Below are experts of layer 2 (counted from 0) of a mixture-of-experts language model. Rows are named router (the router's row for the expert), gate (a neuron's input weights, with its number), up (a neuron's input weights, with its number) and show model dimensions 0-79. Each number is 50 + 10 x the weight over its row's rms, rounded and kept within 0 to 99.
After each expert's rows: "mostly gets" lists some tokens that are sent to it at least half of the time. This comes from a sample of Wikipedia text that the model never trained on.

# expert 23
router:53 59 59 56 45 63 60 43 51 39 44 32 54 63 64 27 33 58 35 62 42 55 49 69 36 42 50 45 44 43 59 59 72 36 48 52 40 56 51 45 67 71 31 38 62 41 38 45 42 46 49 55 51 51 42 44 33 36 54 57 45 69 65 46 52 62 43 43 52 60 53 37 52 64 71 38 73 37 47 69
gate0:63 63 51 66 57 46 52 64 60 53 50 63 39 52 43 59 46 41 45 54 47 58 55 43 45 55 48 58 43 50 38 43 38 50 58 54 70 46 44 53 44 46 48 61 55 58 45 47 49 58 63 50 39 28 39 56 28 53 56 56 70 55 63 56 39 52 52 54 46 36 34 63 64 52 49 55 36 50 32 52
up0:57 52 45 40 49 49 50 62 58 55 53 66 36 50 66 68 24 51 33 47 51 60 65 42 46 45 49 41 39 52 51 38 57 28 58 64 68 40 44 38 39 41 48 36 55 59 60 59 44 70 49 36 38 29 51 54 42 43 65 60 64 60 68 47 50 53 52 49 58 57 37 67 52 70 63 50 49 55 45 48
gate1:21 47 53 36 42 48 65 54 56 55 38 58 52 36 47 68 52 43 41 46 39 48 36 46 66 66 37 67 41 55 42 53 62 49 52 45 49 45 36 52 24 64 50 59 41 44 45 53 57 79 51 51 40 44 62 72 61 70 47 29 60 51 48 56 57 46 53 54 57 43 39 44 58 43 69 63 40 61 43 41
up1:49 39 56 45 61 48 48 39 52 47 34 43 43 54 61 40 36 46 53 47 41 46 58 39 60 42 32 38 47 53 59 47 39 54 61 43 51 47 49 47 42 47 70 70 41 45 53 47 46 27 41 61 56 35 63 42 50 36 44 51 37 44 54 46 55 62 48 52 46 59 59 53 36 71 57 53 53 46 63 44
mostly gets: " b", " sp", "h", " F", "ph", "    "

# expert 5
router:50 54 58 53 49 60 56 45 49 37 39 33 55 65 65 27 35 58 36 63 41 55 52 69 32 43 47 48 40 43 56 59 73 38 49 59 43 55 51 50 69 65 35 37 58 42 41 45 45 43 50 57 58 51 34 45 34 39 52 62 45 62 66 50 56 68 42 43 51 59 54 39 51 59 69 39 70 39 47 68
gate0:55 52 50 42 58 51 41 56 70 38 54 50 70 54 55 75 61 52 52 40 46 54 56 67 55 58 60 61 56 42 45 44 50 53 51 47 73 68 48 50 66 53 67 52 45 44 75 40 64 85 62 56 58 54 49 37 36 59 43 40 42 54 52 48 71 51 50 64 49 39 63 59 56 36 45 40 41 62 52 38
up0:52 56 51 43 38 39 37 55 49 54 81 54 58 59 46 66 54 42 60 43 37 62 55 49 72 77 59 58 44 59 49 55 55 55 54 59 50 63 43 50 45 53 50 48 56 42 39 52 60 87 49 34 46 38 62 45 23 48 46 56 55 57 60 47 75 55 36 37 43 56 42 44 52 49 54 47 54 55 46 36
gate1:42 52 56 46 50 44 41 41 63 51 52 67 43 30 45 44 61 45 51 53 48 49 53 56 59 50 57 52 58 33 51 48 62 75 56 26 57 44 57 47 59 48 62 46 52 44 72 43 31 38 61 59 42 49 63 45 59 54 59 44 68 62 42 49 34 58 41 31 52 55 53 43 55 51 47 68 39 36 53 52
up1:47 46 54 55 39 55 66 60 41 44 37 37 38 59 44 58 46 36 42 58 43 54 63 54 73 52 66 37 47 47 39 63 53 49 55 42 63 41 75 46 36 51 41 55 56 49 44 31 42 62 40 47 44 46 61 59 53 46 48 54 52 53 51 47 59 54 55 43 71 56 55 47 33 60 51 50 65 30 46 36
mostly gets: " Re", "are", " Le", "qu", "ade", "ity"

# expert 2
router:51 53 59 53 46 60 58 44 49 38 39 32 55 65 65 28 35 59 35 62 41 55 51 69 32 43 47 47 40 40 57 59 72 37 49 58 43 55 51 50 68 65 33 37 58 42 42 45 43 46 50 56 58 52 34 45 34 38 52 61 45 63 66 49 56 66 42 42 51 59 54 40 51 61 67 39 68 40 48 68
gate0:47 48 33 57 59 49 53 30 55 62 50 42 50 43 34 59 57 45 57 66 38 35 47 68 57 64 40 21 45 56 27 54 43 31 47 59 68 51 42 56 53 67 61 59 48 48 54 46 47 23 49 37 44 43 80 55 52 51 54 55 45 33 47 41 77 50 53 61 26 53 52 58 43 32 48 58 59 62 64 50
up0:58 38 49 65 80 52 40 52 57 56 47 64 49 84 40 51 51 46 50 42 49 47 64 49 49 49 51 47 63 46 43 49 58 44 33 57 48 53 39 44 47 36 53 44 45 64 54 32 48 80 62 43 59 54 40 30 45 59 53 51 56 48 44 46 59 67 41 32 41 43 51 55 46 37 53 59 52 53 52 57
gate1:57 41 33 59 49 44 48 70 59 51 52 45 46 57 55 59 36 56 64 41 49 47 51 39 42 70 43 67 53 53 47 47 53 55 45 51 52 58 50 39 42 56 51 60 38 61 52 62 59 41 36 45 49 48 48 35 45 65 46 46 49 36 49 75 51 61 58 65 26 61 72 61 48 36 47 63 48 59 36 50
up1:37 46 55 50 42 52 46 61 45 46 38 42 63 54 57 23 50 43 51 46 63 56 44 54 44 70 36 59 55 61 35 56 34 50 46 63 55 56 57 50 50 32 61 51 54 57 66 51 37 50 55 48 51 51 53 53 52 49 37 59 50 44 50 43 45 39 58 47 44 58 57 54 57 34 70 47 67 57 39 54
mostly gets: " M", " m", " Ar", "R", "ab", " U"

# expert 3
router:36 51 64 66 48 57 59 55 41 30 34 38 73 62 52 37 40 57 49 60 43 38 62 61 43 40 46 50 45 40 58 60 60 28 52 52 41 50 67 46 65 66 46 36 58 37 45 58 47 44 59 41 56 56 43 48 30 46 53 50 28 75 46 51 54 64 29 43 51 66 34 51 54 55 46 41 58 39 52 59
gate0:34 60 42 52 34 55 46 59 55 45 42 40 41 36 30 43 54 62 61 44 64 40 43 46 39 37 55 44 62 44 41 46 42 47 64 63 51 46 61 54 53 50 60 45 59 64 36 43 59 56 53 50 40 62 56 63 36 52 38 38 49 41 36 70 48 65 53 51 38 57 40 48 65 48 44 58 34 40 43 53
up0:39 41 58 63 45 45 60 57 30 55 49 59 61 33 48 49 54 61 51 46 51 48 41 52 54 55 47 77 74 47 43 62 57 57 50 63 49 43 36 43 52 58 55 56 64 51 49 48 57 38 46 56 29 53 45 51 46 52 54 58 45 58 54 79 51 61 43 37 49 54 34 54 64 54 36 46 43 46 47 33
gate1:39 61 62 56 28 33 43 49 56 40 43 53 43 40 57 48 43 46 31 63 59 50 56 51 56 46 59 75 32 60 48 37 37 72 62 52 58 44 55 49 55 51 57 49 42 54 51 40 60 57 49 46 46 61 37 40 49 55 55 50 43 59 57 55 48 47 66 36 36 29 58 38 56 50 51 57 52 40 42 67
up1:53 50 47 55 42 50 58 46 50 28 41 51 45 55 58 55 47 44 29 50 51 54 50 58 49 41 53 59 51 49 45 27 31 57 70 76 48 50 70 55 60 57 57 40 56 44 45 41 57 54 43 43 39 58 40 50 53 47 32 74 50 49 63 53 51 46 56 53 52 40 56 33 42 56 42 61 54 32 26 52
mostly gets: "=", "the", " including", " ext", " special", " every"

# expert 17
router:47 58 59 54 48 60 59 47 51 36 43 33 53 69 62 30 34 57 41 60 43 55 50 68 33 41 45 47 39 39 55 58 73 34 49 62 42 52 52 49 68 67 33 38 59 43 45 42 45 43 52 57 57 48 29 45 33 39 52 61 50 63 67 49 56 65 46 39 51 56 55 42 52 63 65 40 71 36 47 68
gate0:50 46 59 62 62 37 31 37 54 58 74 54 46 41 52 41 43 62 41 46 43 39 57 67 50 51 53 59 67 59 44 46 58 56 53 59 48 52 46 39 66 49 46 54 47 37 64 40 56 57 29 51 48 51 47 36 42 49 56 51 41 53 34 50 41 40 55 43 40 63 46 60 75 46 40 59 53 50 41 48
up0:58 44 72 55 69 35 48 44 39 54 70 52 29 40 59 44 46 46 59 46 60 43 55 63 54 49 43 53 57 43 43 54 64 39 59 46 51 71 42 43 65 39 37 57 50 27 63 52 31 64 36 64 62 51 38 50 54 46 42 55 39 43 42 52 54 48 43 44 45 44 43 56 54 45 47 67 69 59 48 50
gate1:35 09 52 50 48 49 39 33 48 45 45 45 45 26 45 51 38 67 54 46 46 64 57 53 46 38 55 60 61 60 53 48 47 54 50 53 49 56 39 46 53 31 40 48 42 72 46 58 65 60 59 62 42 42 54 46 37 46 32 55 60 67 39 54 60 45 44 61 45 55 64 46 40 68 39 45 46 50 54 51
up1:41 64 41 50 35 74 57 52 57 41 59 43 51 51 57 44 53 61 48 51 65 46 49 45 62 35 58 47 45 49 55 45 55 62 50 45 33 44 39 50 54 53 45 48 56 63 47 55 67 64 53 42 55 38 34 53 46 39 47 69 64 54 49 50 52 54 42 51 37 38 73 55 38 46 77 40 46 59 39 42
mostly gets: "art", " January", " Col", ".C", "uz", " Paul"

# expert 15
router:42 52 44 70 48 49 55 35 48 54 51 41 50 50 47 38 37 68 44 52 39 55 47 62 47 41 48 49 45 47 63 59 42 42 27 48 31 54 42 13 44 63 35 39 56 38 32 45 44 51 70 42 55 61 43 53 45 40 51 41 41 69 40 41 43 64 33 44 49 51 31 35 51 53 56 71 59 44 40 61
gate0:45 45 68 37 56 52 58 40 46 51 54 64 42 63 44 54 54 51 64 62 49 59 57 64 46 61 52 55 66 57 53 45 56 45 66 32 57 54 45 54 36 43 31 52 56 52 71 65 48 32 73 61 25 22 47 31 49 67 65 62 64 38 32 39 45 43 53 37 65 53 28 61 29 63 61 43 42 47 66 40
up0:46 58 32 65 47 51 43 53 61 51 33 42 53 54 64 53 46 58 39 37 46 53 42 49 57 41 44 40 45 42 50 49 52 51 40 60 58 51 44 44 55 54 46 54 55 34 33 51 51 64 21 45 65 72 40 69 47 46 47 42 38 66 67 57 49 56 57 60 35 38 63 49 60 36 49 60 59 47 31 53
gate1:68 52 48 38 42 33 50 53 70 59 59 51 51 41 60 65 39 37 34 79 49 46 43 57 44 45 65 54 55 55 63 62 47 60 57 47 48 50 43 54 65 49 27 51 52 55 57 34 48 36 56 53 57 45 66 52 56 54 40 52 35 41 56 63 45 51 56 33 51 44 48 35 49 45 71 48 58 50 62 55
up1:61 51 48 45 55 27 40 58 67 46 46 55 58 49 52 65 44 42 50 77 48 40 41 52 38 57 47 68 50 46 72 62 40 61 53 54 56 61 35 40 54 48 37 50 48 50 56 44 72 61 56 46 56 41 68 56 59 49 32 47 51 46 54 65 53 44 60 45 60 56 51 48 58 52 62 34 51 46 64 55
mostly gets: " (", "–", "/", " New", "_{", "("

# expert 22
router:50 57 59 53 46 60 57 44 48 39 38 32 54 65 65 27 35 58 35 62 42 56 52 70 32 43 47 47 40 42 56 59 72 37 49 59 43 54 50 49 68 66 34 36 59 42 41 45 44 45 50 57 57 51 33 45 34 38 52 62 45 63 66 49 55 67 42 43 52 59 54 41 51 60 67 38 68 40 47 68
gate0:48 56 49 45 51 38 37 59 47 40 43 51 32 47 39 44 49 73 55 51 61 56 35 34 60 57 47 60 43 49 51 46 52 66 72 30 44 42 45 60 60 35 47 45 44 56 49 38 50 69 53 70 50 47 53 59 65 44 33 43 39 54 37 39 48 40 57 67 52 60 49 15 54 39 49 53 53 37 50 49
up0:49 72 41 54 48 59 35 31 43 57 41 43 40 50 38 48 58 40 50 54 55 59 41 24 59 47 41 47 43 46 45 45 57 71 54 39 46 34 46 65 57 24 60 69 38 58 45 56 24 54 46 51 46 57 45 45 53 53 60 52 43 78 57 58 54 48 56 45 53 56 48 43 54 68 35 53 52 54 61 65
gate1:50 64 46 53 62 39 62 44 59 49 52 46 52 43 44 50 33 52 54 47 50 50 41 54 51 44 50 52 43 53 49 24 56 42 55 60 55 44 63 48 47 61 41 63 65 49 54 50 40 39 68 48 52 61 47 47 52 49 49 49 46 36 55 31 55 53 56 34 45 46 54 46 57 43 56 51 60 44 60 41
up1:51 46 61 45 37 63 44 46 60 41 28 60 60 56 55 34 55 52 43 63 49 48 57 45 45 54 48 64 44 55 54 50 54 31 43 59 64 40 45 31 76 45 32 47 62 33 70 43 37 26 49 56 56 42 58 46 40 47 52 49 59 59 70 48 47 52 49 71 43 46 55 56 42 54 50 60 43 25 46 47
mostly gets: "ul", "at", "as", " Al", "}", " pro"

# expert 12
router:41 65 48 58 55 56 57 49 57 45 50 38 47 65 62 37 57 58 57 58 37 64 43 60 37 36 46 44 47 51 73 58 72 41 43 56 51 51 46 47 55 45 30 36 51 50 45 43 36 52 50 44 70 44 36 50 34 41 44 48 47 68 66 55 44 59 39 40 54 44 51 41 48 46 58 42 62 41 54 64
gate0:67 53 40 48 34 62 67 48 37 50 46 44 43 46 49 29 75 48 48 47 37 41 63 53 65 45 36 32 54 33 48 61 58 54 46 45 53 58 69 41 53 54 54 43 29 37 47 34 59 50 54 38 44 42 46 64 59 61 62 46 52 44 49 63 56 58 60 62 45 56 39 44 35 39 55 56 43 60 55 35
up0:58 36 69 59 58 31 30 53 65 30 56 58 57 40 40 54 40 61 55 56 56 43 46 33 55 47 65 52 53 50 53 49 42 46 42 47 46 60 50 42 41 48 43 38 85 47 48 53 56 46 50 58 49 73 59 53 50 56 46 46 49 53 54 57 33 37 54 43 49 40 58 46 57 59 37 37 49 58 43 55
gate1:45 46 49 25 68 47 57 40 56 50 39 25 47 42 56 58 70 37 70 46 67 67 55 42 39 69 53 63 45 37 55 64 44 67 52 66 42 41 51 46 61 54 53 56 42 64 53 55 74 58 40 42 59 54 42 42 48 50 39 53 57 43 42 44 50 51 64 42 41 43 52 47 58 51 57 38 47 69 41 43
up1:56 51 54 66 38 47 39 79 48 54 57 68 44 59 41 42 35 54 40 57 40 50 47 46 65 37 69 39 61 52 49 44 57 39 51 49 66 61 39 48 46 41 48 45 54 46 46 46 38 48 55 64 42 39 56 64 55 32 54 40 43 66 67 51 51 51 37 71 53 51 50 48 59 59 46 51 40 36 49 61
mostly gets: " New", " Man", " k", " Gu", " Be", " El"

# expert 1
router:39 66 44 61 39 54 51 65 51 45 40 42 56 56 57 40 47 52 39 71 47 42 54 58 25 34 40 38 39 48 66 47 54 60 46 55 52 65 57 47 49 68 44 35 62 36 46 34 40 43 48 62 58 42 44 53 41 50 64 51 47 66 64 67 54 60 30 47 49 57 44 51 48 67 58 51 45 36 40 65
gate0:41 51 44 49 42 46 60 50 39 53 51 54 52 53 33 55 38 64 50 55 74 53 47 55 48 45 54 62 63 52 58 48 45 42 41 40 52 51 60 51 60 47 44 53 57 52 45 45 32 41 48 72 38 47 62 24 39 65 55 28 66 51 61 47 41 43 55 63 40 40 50 44 39 49 42 67 56 49 50 52
up0:54 67 64 52 59 65 42 58 53 35 69 49 40 50 56 55 45 44 53 45 36 60 54 36 44 53 43 27 40 43 40 40 48 43 53 66 55 54 54 40 52 55 61 45 33 61 67 52 68 76 48 30 67 60 46 69 40 53 41 64 34 55 42 47 49 50 33 47 51 63 42 66 62 56 49 50 45 46 49 41
gate1:46 34 46 44 39 47 67 34 52 63 45 52 54 38 38 40 42 44 34 46 55 54 57 60 58 61 58 66 43 34 49 40 46 46 51 45 52 78 53 43 59 42 58 53 49 47 55 54 47 44 56 51 29 55 58 55 50 46 47 62 48 45 48 30 47 54 37 44 43 42 60 28 58 50 44 45 66 68 51 55
up1:47 41 64 53 25 58 56 68 45 58 26 53 65 25 56 44 60 48 40 45 56 53 61 62 45 57 55 48 41 49 37 46 40 43 53 46 51 73 36 35 59 40 36 45 51 44 45 30 42 46 39 59 48 61 64 54 54 48 53 35 51 47 56 28 49 58 53 49 36 46 40 34 76 39 39 41 68 64 44 49
mostly gets: " American", " York", "ani", " France", " England", "ville"

# expert 13
router:50 56 60 53 45 63 61 46 49 40 41 29 58 65 65 26 37 60 32 60 43 53 53 71 30 44 46 46 43 39 56 60 74 43 47 57 42 54 49 48 61 63 32 35 59 39 47 47 44 44 50 59 60 49 32 47 37 35 51 63 49 61 68 52 54 62 41 40 53 63 55 43 52 63 70 42 69 40 44 67
gate0:48 50 37 59 36 44 47 76 41 57 54 56 71 50 40 48 55 42 47 55 69 42 36 46 53 50 33 42 41 61 52 57 40 56 46 63 58 43 62 53 49 53 54 39 58 58 43 49 52 44 44 57 46 37 44 43 50 59 45 68 50 49 42 74 52 44 45 35 19 39 48 39 37 71 57 46 30 47 48 61
up0:61 47 54 58 28 52 54 44 66 31 36 48 18 59 55 42 57 40 38 45 49 43 57 53 47 45 56 45 60 54 53 34 65 44 43 48 67 44 64 41 66 51 36 51 39 51 42 37 49 55 47 79 46 50 40 47 70 52 58 63 58 61 34 41 49 42 43 48 57 58 53 48 54 56 51 56 56 38 47 62
gate1:48 37 47 43 58 49 50 54 59 32 43 39 54 51 60 55 43 63 45 55 54 71 33 74 64 50 51 57 56 70 48 36 32 56 53 58 57 30 60 53 51 51 49 43 54 51 57 48 62 72 39 49 57 47 54 71 49 60 57 48 51 42 54 42 63 50 46 61 59 64 38 48 40 50 42 63 44 60 54 47
up1:66 54 45 47 60 42 49 54 62 49 40 69 47 39 39 51 39 38 46 54 46 61 55 60 74 47 48 48 37 48 43 62 56 44 51 55 57 47 51 49 54 53 61 60 56 55 55 54 72 87 51 63 42 41 44 50 32 41 48 39 43 42 55 27 73 40 42 58 56 54 47 62 44 35 61 65 44 54 59 51
mostly gets: "ach", "les", " it", "res", "te", " days"

# expert 10
router:42 53 58 60 49 53 61 62 36 41 46 31 61 52 66 33 64 54 49 57 48 52 55 58 48 42 48 47 42 48 62 67 53 42 48 46 37 49 47 25 43 60 43 46 54 43 45 51 45 43 44 62 53 47 31 43 32 17 53 45 26 47 43 47 52 40 22 46 49 44 53 55 49 52 63 64 48 37 53 58
gate0:41 44 66 54 62 59 50 63 47 50 47 53 56 57 66 51 48 48 55 54 37 50 62 52 45 52 33 51 51 61 51 47 49 40 54 56 52 46 49 48 51 45 40 40 39 55 47 38 53 42 57 53 60 38 35 42 57 48 41 39 55 54 80 63 27 62 62 44 44 69 55 37 51 48 70 45 53 50 56 65
up0:46 50 55 23 46 50 39 61 47 45 29 46 49 52 34 50 53 49 31 57 49 43 44 61 47 46 44 39 46 44 43 48 66 44 45 54 39 47 57 41 45 58 47 45 68 29 52 64 51 59 46 36 50 65 45 60 45 51 57 45 42 39 30 47 43 59 35 50 58 49 57 43 42 62 46 57 51 35 40 66
gate1:41 56 63 41 48 57 59 51 33 44 33 54 61 46 39 45 59 40 71 43 55 55 55 60 59 42 54 34 38 52 69 44 62 57 49 53 54 57 49 41 59 55 55 40 32 42 60 55 48 45 36 36 41 49 40 48 48 41 53 63 45 46 51 73 44 40 54 50 42 43 51 55 26 34 47 33 53 60 36 51
up1:35 56 78 47 63 51 58 53 29 40 30 46 40 45 52 45 64 53 58 45 44 56 64 58 66 56 51 38 42 48 67 48 59 52 60 52 50 40 49 46 47 64 62 28 37 42 63 50 42 29 48 40 49 45 46 57 46 45 46 65 46 56 54 70 55 36 46 36 43 53 46 61 32 39 46 32 47 77 40 48
mostly gets: ".\n\n", "==", "\n\n", ")\n", "==\n", "==="

# expert 11
router:46 52 62 38 50 63 58 44 51 41 37 41 64 67 59 38 47 69 36 56 44 52 51 63 41 48 44 50 55 41 70 59 51 34 47 57 58 56 58 54 70 60 29 37 56 45 51 48 49 51 49 38 53 61 30 46 39 50 52 51 52 64 60 48 51 63 39 31 52 62 47 37 58 51 51 42 75 48 53 54
gate0:39 57 39 43 31 51 33 53 50 35 62 46 51 49 57 48 51 62 40 51 55 48 37 42 60 38 54 38 50 56 28 42 64 42 38 58 43 47 58 59 58 44 39 55 65 63 41 51 63 53 44 56 24 52 70 76 60 53 38 45 49 31 33 61 32 44 59 55 42 63 51 49 54 55 48 32 52 43 68 53
up0:45 59 32 54 41 43 45 54 46 53 54 62 67 44 44 44 53 45 56 33 53 44 56 50 59 28 47 48 63 43 53 59 48 47 43 34 43 50 48 44 47 36 45 40 46 57 38 31 54 54 47 49 47 40 51 46 37 55 56 40 61 49 52 33 49 55 52 61 61 51 57 54 55 44 40 59 36 62 48 40
gate1:69 42 53 61 50 60 48 38 43 57 55 48 52 46 55 57 38 55 59 67 57 31 51 52 44 50 44 55 48 64 51 49 42 61 38 38 59 50 36 48 38 53 47 54 40 43 63 42 48 51 77 56 26 66 40 46 58 71 59 41 37 43 69 33 51 35 58 45 43 40 49 46 44 34 39 56 59 66 56 39
up1:56 43 57 44 54 49 44 50 24 66 57 37 40 52 60 50 29 54 61 57 46 32 51 47 39 55 44 50 45 62 56 54 52 42 26 29 57 46 28 45 49 31 53 58 52 38 46 41 35 37 51 52 28 60 50 52 52 66 53 41 50 56 66 59 46 49 56 47 36 35 45 47 60 67 42 49 79 46 49 47
mostly gets: " ", " Tr", "ge", " return", "(s", " with"

# expert 20
router:51 54 56 52 47 63 57 43 48 38 36 32 53 66 63 26 36 59 39 62 40 54 54 68 33 45 49 46 39 41 52 59 71 38 48 61 42 55 49 50 67 67 31 35 58 39 43 44 42 44 49 56 55 51 36 43 33 39 51 62 44 63 65 48 54 67 43 42 51 60 54 42 52 61 64 37 68 41 50 61
gate0:46 45 46 68 54 49 60 44 57 52 65 47 66 42 21 51 42 51 56 37 42 35 52 68 54 51 41 54 50 63 39 41 43 75 58 33 43 46 47 69 50 38 57 44 46 49 33 53 40 33 53 53 47 48 46 57 54 20 54 52 62 27 39 50 52 41 53 44 44 47 61 48 57 46 61 54 42 39 61 61
up0:37 52 51 54 55 74 27 61 54 54 65 46 50 48 40 52 55 45 53 54 47 53 46 43 52 34 45 43 36 48 49 47 56 58 33 45 66 59 32 61 29 45 46 47 64 40 35 49 30 63 40 42 41 54 57 48 52 44 16 58 50 34 54 56 36 59 49 58 54 42 45 62 55 54 53 52 63 64 52 59
gate1:43 49 57 55 53 55 52 54 55 60 38 58 52 58 75 52 49 67 43 39 56 60 54 52 58 52 51 66 60 45 35 63 44 40 55 44 60 43 54 58 47 40 42 68 51 68 50 52 80 75 53 65 34 54 47 51 63 49 57 44 46 50 50 51 42 44 46 26 33 31 60 53 35 39 53 38 45 51 59 39
up1:33 59 54 49 42 39 67 53 54 55 42 48 45 58 52 48 52 54 65 54 49 48 53 54 55 49 39 45 61 35 31 60 47 53 50 48 42 62 54 38 39 62 48 51 56 60 52 70 60 35 46 61 38 44 61 39 63 35 51 58 50 50 61 41 45 46 55 58 44 36 53 45 53 49 40 46 61 25 50 76
mostly gets: "s", " November", " high", "-A", "ard", " due"

# expert 14
router:44 57 58 58 44 51 54 46 62 50 45 37 60 51 61 42 36 62 40 49 47 48 59 72 49 40 49 50 40 46 55 46 54 48 53 48 50 50 63 46 55 63 43 48 63 43 41 46 50 42 69 59 61 65 37 54 28 55 59 57 38 67 53 44 59 52 46 41 53 66 47 52 64 61 71 46 69 41 43 48
gate0:62 43 55 62 59 55 54 51 37 52 48 39 55 37 75 63 37 47 58 51 49 41 52 59 50 54 56 56 64 47 45 49 33 47 58 60 44 42 50 47 53 58 64 52 56 50 37 41 44 39 45 50 35 40 63 55 35 55 43 53 51 34 39 65 49 29 45 49 53 58 75 51 64 48 36 51 45 42 47 49
up0:53 53 49 41 47 50 44 43 64 36 42 55 44 66 31 39 57 62 46 46 58 59 52 36 44 41 51 44 30 43 57 51 73 54 41 42 55 52 54 60 46 51 41 56 38 48 69 51 45 57 58 43 69 52 45 45 65 37 58 42 51 61 54 38 54 72 57 45 52 41 25 47 37 60 68 50 59 49 54 62
gate1:61 64 60 69 49 49 64 55 47 58 64 49 49 42 47 42 29 46 56 58 50 50 50 34 43 46 42 54 33 28 40 61 56 58 63 37 43 37 42 58 49 60 59 53 57 39 69 58 29 65 55 71 40 55 41 46 52 50 59 67 29 57 41 30 71 38 48 40 58 41 57 46 49 61 66 43 57 57 49 54
up1:51 50 43 66 36 38 55 43 49 49 64 53 53 50 63 54 36 34 43 48 43 68 64 27 59 53 56 50 42 55 53 69 81 61 62 40 48 41 72 65 47 54 49 38 49 56 56 44 33 52 67 53 35 56 54 52 46 56 50 50 46 61 52 61 38 63 64 59 57 60 62 51 45 61 36 35 56 57 39 62
mostly gets: ".", ".\n", ").", " .", "\".", " but"

# expert 16
router:51 54 58 53 44 59 58 43 49 38 39 32 55 65 65 27 35 58 36 62 41 55 51 70 31 43 46 48 40 41 56 60 73 37 49 58 43 54 51 50 68 65 33 36 58 41 41 45 45 45 49 56 57 52 34 45 34 38 51 62 45 63 66 50 56 67 43 43 51 59 54 39 52 60 67 38 68 40 47 68
gate0:57 87 40 56 59 51 43 37 58 35 60 73 45 55 43 51 42 58 55 55 55 46 51 45 51 51 58 52 45 50 31 38 52 49 49 58 54 46 56 41 46 50 53 42 54 42 56 47 64 49 43 50 37 53 55 53 41 49 37 47 53 56 55 40 59 50 51 64 34 41 46 61 58 54 54 36 33 58 40 51
up0:48 06 36 32 64 38 51 48 41 54 68 49 39 38 59 50 46 30 46 35 58 56 57 48 53 60 58 45 53 40 50 46 38 42 51 62 54 47 63 47 43 41 41 50 58 65 47 48 51 52 60 43 36 50 57 61 55 37 44 53 47 57 49 54 54 39 57 48 30 60 32 50 62 47 54 45 63 73 53 65
gate1:58 62 48 60 57 47 47 49 52 43 47 76 62 36 48 38 44 75 31 45 45 56 38 46 46 38 61 46 59 71 48 38 62 56 53 49 57 38 58 63 58 64 36 68 49 43 53 50 49 38 54 57 38 33 63 46 57 49 48 48 50 36 60 38 41 28 59 40 66 54 49 62 62 48 47 42 42 53 47 37
up1:56 62 57 36 58 38 62 53 51 47 55 66 55 39 42 43 40 64 48 45 46 42 51 69 65 44 44 33 55 41 49 36 46 49 56 43 46 37 61 36 50 33 50 59 39 39 58 45 18 74 39 56 36 44 50 43 43 54 39 42 42 45 31 35 40 50 45 53 39 56 41 50 48 47 52 59 45 47 59 44
mostly gets: " B", " part", "ord", "ius", "ad", "ce"

# expert 21
router:49 52 49 41 49 51 65 37 38 52 52 44 66 64 62 51 34 41 36 54 45 41 49 48 51 39 43 47 46 41 64 50 46 49 60 66 35 51 37 38 65 57 40 42 53 37 42 64 45 47 42 56 58 56 43 39 46 57 57 70 30 65 59 54 52 62 48 34 51 75 52 39 49 59 66 47 67 43 54 53
gate0:64 52 38 61 31 57 43 49 53 54 40 44 52 50 42 50 55 45 66 45 53 51 57 51 64 48 54 40 51 43 49 52 45 37 23 54 51 61 45 51 58 59 45 67 35 27 43 54 51 44 57 57 52 58 49 58 57 42 70 36 56 51 43 32 37 54 66 48 60 39 47 42 75 48 38 60 40 44 51 42
up0:42 33 42 52 58 48 40 49 45 59 62 53 57 40 65 61 48 48 34 47 68 56 39 47 38 55 49 58 40 52 55 43 56 45 53 54 30 52 46 66 63 40 49 61 68 57 61 26 64 48 42 39 57 49 43 51 53 56 42 49 56 61 53 58 42 57 56 54 55 41 49 46 55 34 38 56 45 66 49 66
gate1:57 59 46 46 57 45 49 37 58 38 52 46 53 43 45 52 59 47 38 51 40 55 40 66 47 58 41 43 49 45 48 52 71 48 50 47 49 58 50 55 51 44 30 46 45 34 56 57 49 53 38 45 58 55 54 59 72 51 50 27 43 65 62 54 56 67 59 47 46 33 45 45 61 31 58 58 50 53 44 76
up1:62 57 54 38 56 58 43 28 39 46 55 54 41 66 42 60 63 53 47 62 36 47 40 46 51 48 37 40 56 40 50 50 42 50 41 50 56 59 42 51 50 57 31 64 61 45 50 59 63 60 35 57 61 51 42 37 68 46 50 50 42 53 50 47 53 49 75 53 53 49 55 42 45 58 51 44 35 45 59 64
mostly gets: ",", " and", "),", "\",", ";", "',"